Experts of a small language model.
Experts: 128 squared ReLU neurons an expert, 2 picks a token, a sigmoid router.
Below are experts of layer 3 (counted from 0) of a mixture-of-experts language model. Rows are named router (the router's row for the expert), up (a neuron's input weights, with its number), down (a neuron's output weights, with its number) and show model dimensions 0-127. Each number is 50 + 12 x the weight over its row's rms, rounded and kept within 0 to 99.
After each expert's rows: a language model's description of what the expert responds to. This comes from a sample of Wikipedia text that the model never trained on.

# expert 17
router:82 39 49 39 51 49 53 39 53 53 50 52 56 60 63 56 34 46 32 49 58 61 51 54 52 40 45 33 48 66 42 77 39 57 47 43 26 45 46 49 43 41 45 67 46 33 57 51 61 48 29 47 54 55 60 66 32 49 65 47 29 50 60 48 31 64 74 48 59 41 42 62 54 64 53 50 14 71 49 50 47 43 27 67 32 63 72 37 60 32 53 33 61 56 49 57 64 68 43 45 49 40 44 48 29 62 41 46 67 60 51 54 36 36 57 50 34 55 37 68 54 61 42 69 32 31 42 48
up5:74 48 42 37 39 51 65 69 53 39 39 59 15 31 56 58 43 69 55 59 41 63 45 37 53 69 66 44 53 34 61 49 40 41 59 44 45 47 53 57 47 39 56 44 43 45 37 63 59 57 33 64 41 59 46 58 67 45 61 57 40 63 43 57 41 48 65 31 38 59 49 51 83 48 28 57 36 48 57 70 76 59 30 52 22 51 59 40 44 43 59 46 45 32 52 52 48 31 40 37 44 46 58 52 61 48 34 53 39 43 34 63 51 36 63 56 34 33 64 63 53 28 40 36 44 38 60 63
down5:62 47 69 38 40 43 59 49 59 44 59 56 56 60 40 70 83 74 40 70 49 59 15 35 40 42 63 43 51 53 60 58 56 52 24 38 30 46 53 64 44 52 57 42 63 27 53 57 43 61 29 51 51 49 43 35 59 46 47 49 60 52 58 27 52 47 32 42 18 44 42 52 52 62 44 65 73 18 32 50 55 51 56 41 55 64 48 73 43 46 44 53 61 45 55 45 28 43 43 54 61 51 68 46 64 49 67 51 53 50 50 46 37 48 52 64 65 56 38 54 50 62 39 32 33 61 49 55
It responds to: Table cell separators. Pipe separators and blanks in number-filled sports and election tables, plus sports verbs like finished, placed, won, led.

# expert 6
router:51 40 33 52 54 56 49 54 52 52 54 45 38 55 48 55 45 76 51 46 51 50 54 48 63 54 42 56 52 64 66 44 57 44 32 57 20 55 60 45 56 58 61 51 61 34 57 57 65 66 42 57 77 63 40 70 45 77 46 45 40 57 52 56 28 66 81 19 67 46 44 56 59 59 45 39 46 49 64 58 67 65 15 67 44 51 69 35 45 44 53 64 53 41 63 49 71 42 51 66 37 49 63 64 41 57 41 34 48 61 38 60 48 61 25 62 27 55 60 61 49 56 44 60 52 59 44 38
up0:58 50 29 34 38 67 51 43 50 60 39 55 49 38 35 67 43 64 61 41 49 55 68 37 38 69 49 53 54 13 44 68 45 65 38 38 44 49 62 42 49 49 37 16 53 27 51 65 65 61 41 47 66 62 40 56 68 50 38 64 43 51 46 24 26 62 84 37 44 50 44 52 67 54 56 50 45 49 49 42 64 60 35 55 77 40 54 43 70 80 52 46 59 38 49 53 38 56 38 46 62 51 53 60 44 43 40 35 69 57 52 47 51 55 47 52 62 54 61 45 58 48 34 48 37 46 51 57
down0:45 51 39 55 51 43 56 49 48 63 69 60 79 52 51 52 53 53 41 74 59 64 50 68 61 59 57 53 61 52 70 53 50 21 57 47 46 57 53 42 72 56 50 65 29 72 39 57 46 58 45 55 44 34 41 46 58 66 69 60 53 50 46 57 61 44 33 43 45 53 47 38 46 52 37 59 76 42 61 47 52 49 54 43 45 63 34 75 31 49 52 72 56 52 55 39 38 29 46 62 52 73 47 20 63 36 36 56 59 49 47 52 44 59 55 53 60 43 44 70 61 62 68 33 36 87 36 44
It responds to: List dashes, months. Line-initial dashes in infobox-style bullet lists, table pipes and line breaks, and month names in dates, such as -, |, March, June.

# expert 15
router:62 47 48 66 48 41 44 41 44 45 61 39 37 37 53 50 44 40 58 40 48 44 60 66 54 50 46 43 37 62 63 46 55 51 50 45 31 46 61 58 61 51 49 56 35 36 37 66 64 69 37 40 63 53 44 53 22 44 43 56 44 48 55 37 50 63 63 36 53 55 64 65 59 52 64 54 37 71 72 61 42 34 28 69 34 41 79 26 55 40 67 39 58 65 29 52 58 58 28 51 43 48 88 44 45 80 52 60 60 53 47 63 44 57 57 45 25 56 57 67 57 61 50 57 64 36 63 42
up8:38 48 46 65 57 71 39 44 47 62 40 46 69 53 60 41 62 45 63 52 59 43 37 52 59 27 53 60 41 56 52 49 44 57 30 40 62 43 38 41 60 43 56 56 44 33 34 42 52 41 46 43 57 43 53 71 48 54 46 45 54 55 55 41 39 63 62 50 50 56 50 58 70 50 61 29 53 55 62 66 66 67 60 66 36 58 46 34 48 38 53 49 76 53 35 45 57 54 27 55 49 32 67 69 58 58 23 19 49 41 61 44 53 38 19 36 60 20 67 56 66 74 46 43 40 48 41 26
down8:38 58 57 63 31 28 47 50 69 66 44 47 26 52 45 32 50 43 53 55 57 72 44 85 42 34 32 36 52 34 50 33 53 46 32 49 52 46 43 42 46 49 39 23 72 55 42 31 37 43 43 55 56 40 52 51 56 55 65 62 68 40 48 33 36 48 55 45 43 54 44 46 32 40 57 35 61 40 41 53 64 48 38 29 54 63 44 52 47 62 68 61 64 52 48 54 46 51 49 54 64 37 47 28 64 59 47 53 60 28 43 31 43 52 42 77 75 59 55 75 53 64 32 53 57 44 44 67
It responds to: Years, parentheses, separators. Year numbers and closing parentheses in birth/death dates and infobox entries, table separator pipes, and capitalized word starts such as War, Ind.

# expert 12
router:61 43 27 45 51 60 55 66 44 39 56 48 34 50 49 61 28 61 52 49 36 43 52 45 45 21 50 45 41 67 41 53 44 50 55 37 45 59 79 57 66 16 48 47 67 47 38 63 54 58 26 32 63 52 28 60 50 50 51 55 47 48 75 60 45 56 60 47 62 54 44 57 52 59 53 66 36 72 63 63 38 61 42 71 36 39 72 47 58 25 60 61 60 55 54 30 63 73 49 70 55 45 46 32 43 46 48 60 74 68 35 58 57 58 38 51 37 58 52 55 66 42 48 45 39 49 47 43
up12:56 46 50 60 47 51 61 33 47 34 50 50 41 54 38 34 39 53 48 50 52 43 69 34 64 36 54 53 62 55 48 48 58 71 42 56 55 38 38 52 59 35 25 45 52 50 51 49 48 59 34 67 61 40 43 41 68 65 66 50 54 47 45 51 61 32 50 62 53 41 49 48 55 41 36 38 43 55 48 36 65 50 31 63 60 61 43 57 59 37 69 48 62 73 59 52 37 44 53 07 45 57 51 55 44 28 62 42 31 34 26 35 33 72 37 30 19 47 47 64 50 50 65 52 29 31 38 38
down12:55 52 58 37 53 56 50 48 59 50 23 46 45 64 49 40 61 58 42 59 67 58 51 37 47 47 48 56 54 44 54 35 64 54 39 40 55 40 47 55 44 47 44 53 40 36 65 46 52 24 45 33 70 54 54 53 70 46 53 58 82 41 38 43 38 50 46 53 47 34 23 30 52 36 33 52 69 68 47 47 49 40 91 41 41 56 83 83 66 37 42 60 49 53 75 57 68 47 45 54 76 42 55 45 56 58 62 54 51 55 59 56 64 49 65 70 30 58 54 55 41 52 43 40 43 46 55 47
It responds to: Coordinators and prepositions. Linking words between phrases in running prose and lists, mainly and, in, or, at, from, a, within, via.

# expert 9
router:64 47 32 46 46 39 56 48 55 51 46 59 32 33 51 50 49 61 53 46 49 59 57 60 58 35 54 37 55 52 27 54 52 51 31 38 38 35 59 48 41 40 64 57 33 29 49 57 81 69 43 31 48 57 33 59 25 40 55 61 31 27 64 49 46 40 75 30 56 30 38 39 65 65 67 57 44 59 51 59 49 56 43 55 44 57 52 34 72 50 76 43 44 55 42 52 55 54 67 60 53 33 52 57 55 57 27 60 51 55 19 77 48 60 47 49 43 44 39 43 60 57 32 65 42 36 58 50
up7:55 54 45 50 62 39 40 51 31 37 64 62 42 56 49 59 59 53 47 43 62 54 62 33 66 55 63 66 52 45 43 54 67 49 70 69 77 41 46 52 64 59 59 62 34 48 64 45 66 68 45 44 50 71 29 44 50 44 47 52 57 34 57 64 51 49 63 48 64 23 48 48 38 47 29 61 48 40 62 47 55 48 48 43 56 67 56 59 43 58 49 36 43 27 62 59 66 49 74 46 59 57 40 35 39 55 56 74 48 98 46 41 55 57 54 60 46 77 34 39 68 50 49 45 59 29 55 53
down7:48 33 46 37 60 68 48 58 76 63 45 48 46 33 46 48 28 57 45 66 59 53 47 46 61 59 32 47 60 43 48 51 37 50 45 54 42 40 48 65 36 54 50 39 42 54 57 66 50 59 71 47 33 53 61 66 32 49 55 48 51 44 66 44 65 44 69 56 36 45 40 63 57 52 50 67 51 50 60 71 61 68 72 36 46 68 58 42 44 50 53 53 38 82 66 34 43 33 63 63 46 53 78 56 38 55 59 41 41 39 49 82 45 58 57 54 32 46 38 43 66 66 26 47 32 80 55 55
It responds to: Given names, name pieces. Personal first names and the pieces finishing names or places, such as John, Michael, York, Dar-ren, Ang-ie, -lett.

# expert 26
router:71 40 32 66 52 64 67 53 65 48 35 50 50 37 50 47 34 42 49 48 42 59 49 41 67 63 50 29 35 68 35 58 52 23 49 39 42 48 71 63 25 35 56 53 38 38 40 59 63 65 29 48 57 65 45 52 48 48 35 66 35 68 58 37 37 36 67 47 52 47 54 72 52 54 66 30 51 41 60 63 58 55 25 58 46 33 66 28 54 34 41 50 44 62 50 38 53 68 48 73 50 43 77 68 38 61 40 57 49 61 54 58 36 55 43 49 42 39 54 46 51 38 36 68 41 49 62 48
up1:48 58 49 33 72 44 59 43 65 53 72 36 49 50 40 52 61 56 40 43 48 50 69 63 40 44 41 52 52 60 42 50 75 40 49 68 41 33 29 57 58 42 78 40 67 46 47 30 57 49 43 44 62 66 51 32 45 66 45 55 68 57 58 45 33 48 57 55 55 50 60 44 46 52 42 18 33 36 54 40 69 70 57 60 44 46 65 48 48 47 31 37 32 36 60 52 38 69 41 51 40 69 55 66 49 36 54 47 36 29 49 68 70 54 53 72 53 54 53 68 66 51 56 42 35 59 41 77
down1:40 34 66 40 35 57 44 71 64 45 41 69 57 64 56 43 67 50 63 72 44 56 73 50 39 50 63 50 51 41 51 70 54 69 42 56 36 40 50 54 32 41 35 59 36 60 55 54 51 34 57 51 47 26 40 45 29 39 69 17 31 45 50 70 62 51 57 52 62 36 36 51 43 53 57 50 41 76 46 48 52 60 60 41 48 61 41 50 68 29 86 46 60 47 57 54 58 53 55 47 60 50 42 45 60 53 40 34 63 59 48 32 42 44 81 33 39 42 54 70 45 58 48 52 63 48 59 55
It responds to: Heading marks and pieces. Equals signs in section headings, colons after field labels like Born and Authority, digits, and mid-word pieces like Pl-ot, pot-ter-y.

# expert 19
router:73 49 28 68 75 23 65 37 56 51 58 59 42 35 40 55 49 51 52 29 37 50 59 39 69 59 47 43 44 47 42 50 49 51 45 54 51 50 50 60 38 44 62 71 41 35 65 41 52 64 27 37 72 49 59 47 30 57 44 39 46 62 62 54 36 51 68 48 52 56 51 83 63 76 58 55 15 52 70 72 54 52 29 66 51 46 55 31 57 41 47 57 55 58 51 33 53 46 41 40 63 47 34 42 38 55 35 47 47 47 30 43 41 57 51 49 52 39 61 42 44 47 45 48 39 35 69 35
up11:46 40 39 50 64 40 68 22 55 65 56 44 52 34 76 37 46 50 23 48 39 66 60 30 53 38 47 35 66 52 55 39 59 47 22 48 54 48 55 35 40 47 49 57 44 34 54 53 57 40 40 43 29 34 32 22 62 67 58 46 58 28 55 46 49 49 47 51 69 44 39 54 57 59 39 43 36 61 70 57 40 57 48 77 38 84 53 59 39 59 44 54 63 55 45 54 47 62 52 47 64 45 37 64 63 70 51 42 46 31 60 47 67 49 33 53 57 48 47 63 41 49 58 45 60 41 76 55
down11:58 38 41 71 51 42 42 71 56 59 39 58 61 60 38 41 34 77 63 46 27 54 49 53 43 51 56 36 61 51 37 55 63 58 46 65 51 37 58 47 52 38 80 12 36 47 75 51 48 68 64 38 43 52 36 39 68 65 40 53 36 44 54 42 55 52 78 36 62 52 46 28 45 55 74 47 47 52 65 50 44 36 56 39 44 51 44 50 48 36 60 59 46 51 41 43 35 62 57 42 33 52 34 55 51 49 50 43 38 43 48 40 47 22 41 52 46 54 48 33 52 61 49 22 55 21 44 56
It responds to: Digits in measurements. Digits, decimals, degree and prime signs, zeros and $ inside coordinates, temperatures, prices and scores, plus CJK byte fragments.

# expert 28
router:56 49 29 66 50 35 49 45 57 51 49 50 40 43 39 52 43 40 52 56 23 55 60 51 48 58 37 35 41 74 17 60 55 65 39 70 41 57 54 41 52 42 50 56 52 22 40 45 67 69 16 38 70 36 47 73 48 63 35 56 32 56 72 45 53 57 58 53 55 48 57 67 53 59 68 37 39 75 58 53 50 49 49 67 45 33 66 29 39 47 62 51 47 64 61 60 57 47 72 60 51 31 57 54 41 63 48 66 48 61 23 66 45 46 37 55 44 41 47 63 47 54 46 59 45 48 54 51
up8:61 34 26 53 34 60 75 70 64 58 44 49 46 55 50 25 65 62 39 60 55 33 48 38 49 52 47 52 66 41 68 48 61 52 29 66 32 47 59 59 56 55 67 39 44 47 38 45 63 61 38 74 66 58 26 53 55 52 42 59 49 44 41 48 15 69 40 52 47 76 52 43 53 45 58 41 54 59 44 26 68 60 27 30 29 53 38 42 60 54 40 42 46 52 39 39 55 70 61 64 56 50 67 60 37 47 50 57 54 63 42 48 47 45 47 54 36 56 67 61 66 47 57 46 43 29 36 49
down8:65 62 40 40 43 53 46 62 51 36 46 46 52 37 51 60 42 48 48 84 57 38 29 31 60 51 52 33 31 50 43 42 46 22 48 40 39 37 60 56 58 41 48 56 85 43 42 71 65 61 55 66 48 63 62 62 63 39 47 34 65 42 53 78 56 42 47 62 50 62 69 61 45 38 42 69 41 52 42 44 41 24 35 42 59 41 34 52 48 55 53 32 52 66 44 58 39 63 53 70 62 47 55 49 55 44 50 30 34 33 43 62 29 72 42 34 44 38 60 36 65 44 52 51 49 54 59 52
It responds to: Standalone numbers. Space-preceded numbers in tables, dates and counts, such as 10,000, June 29, Pop 2000, and number words like eight.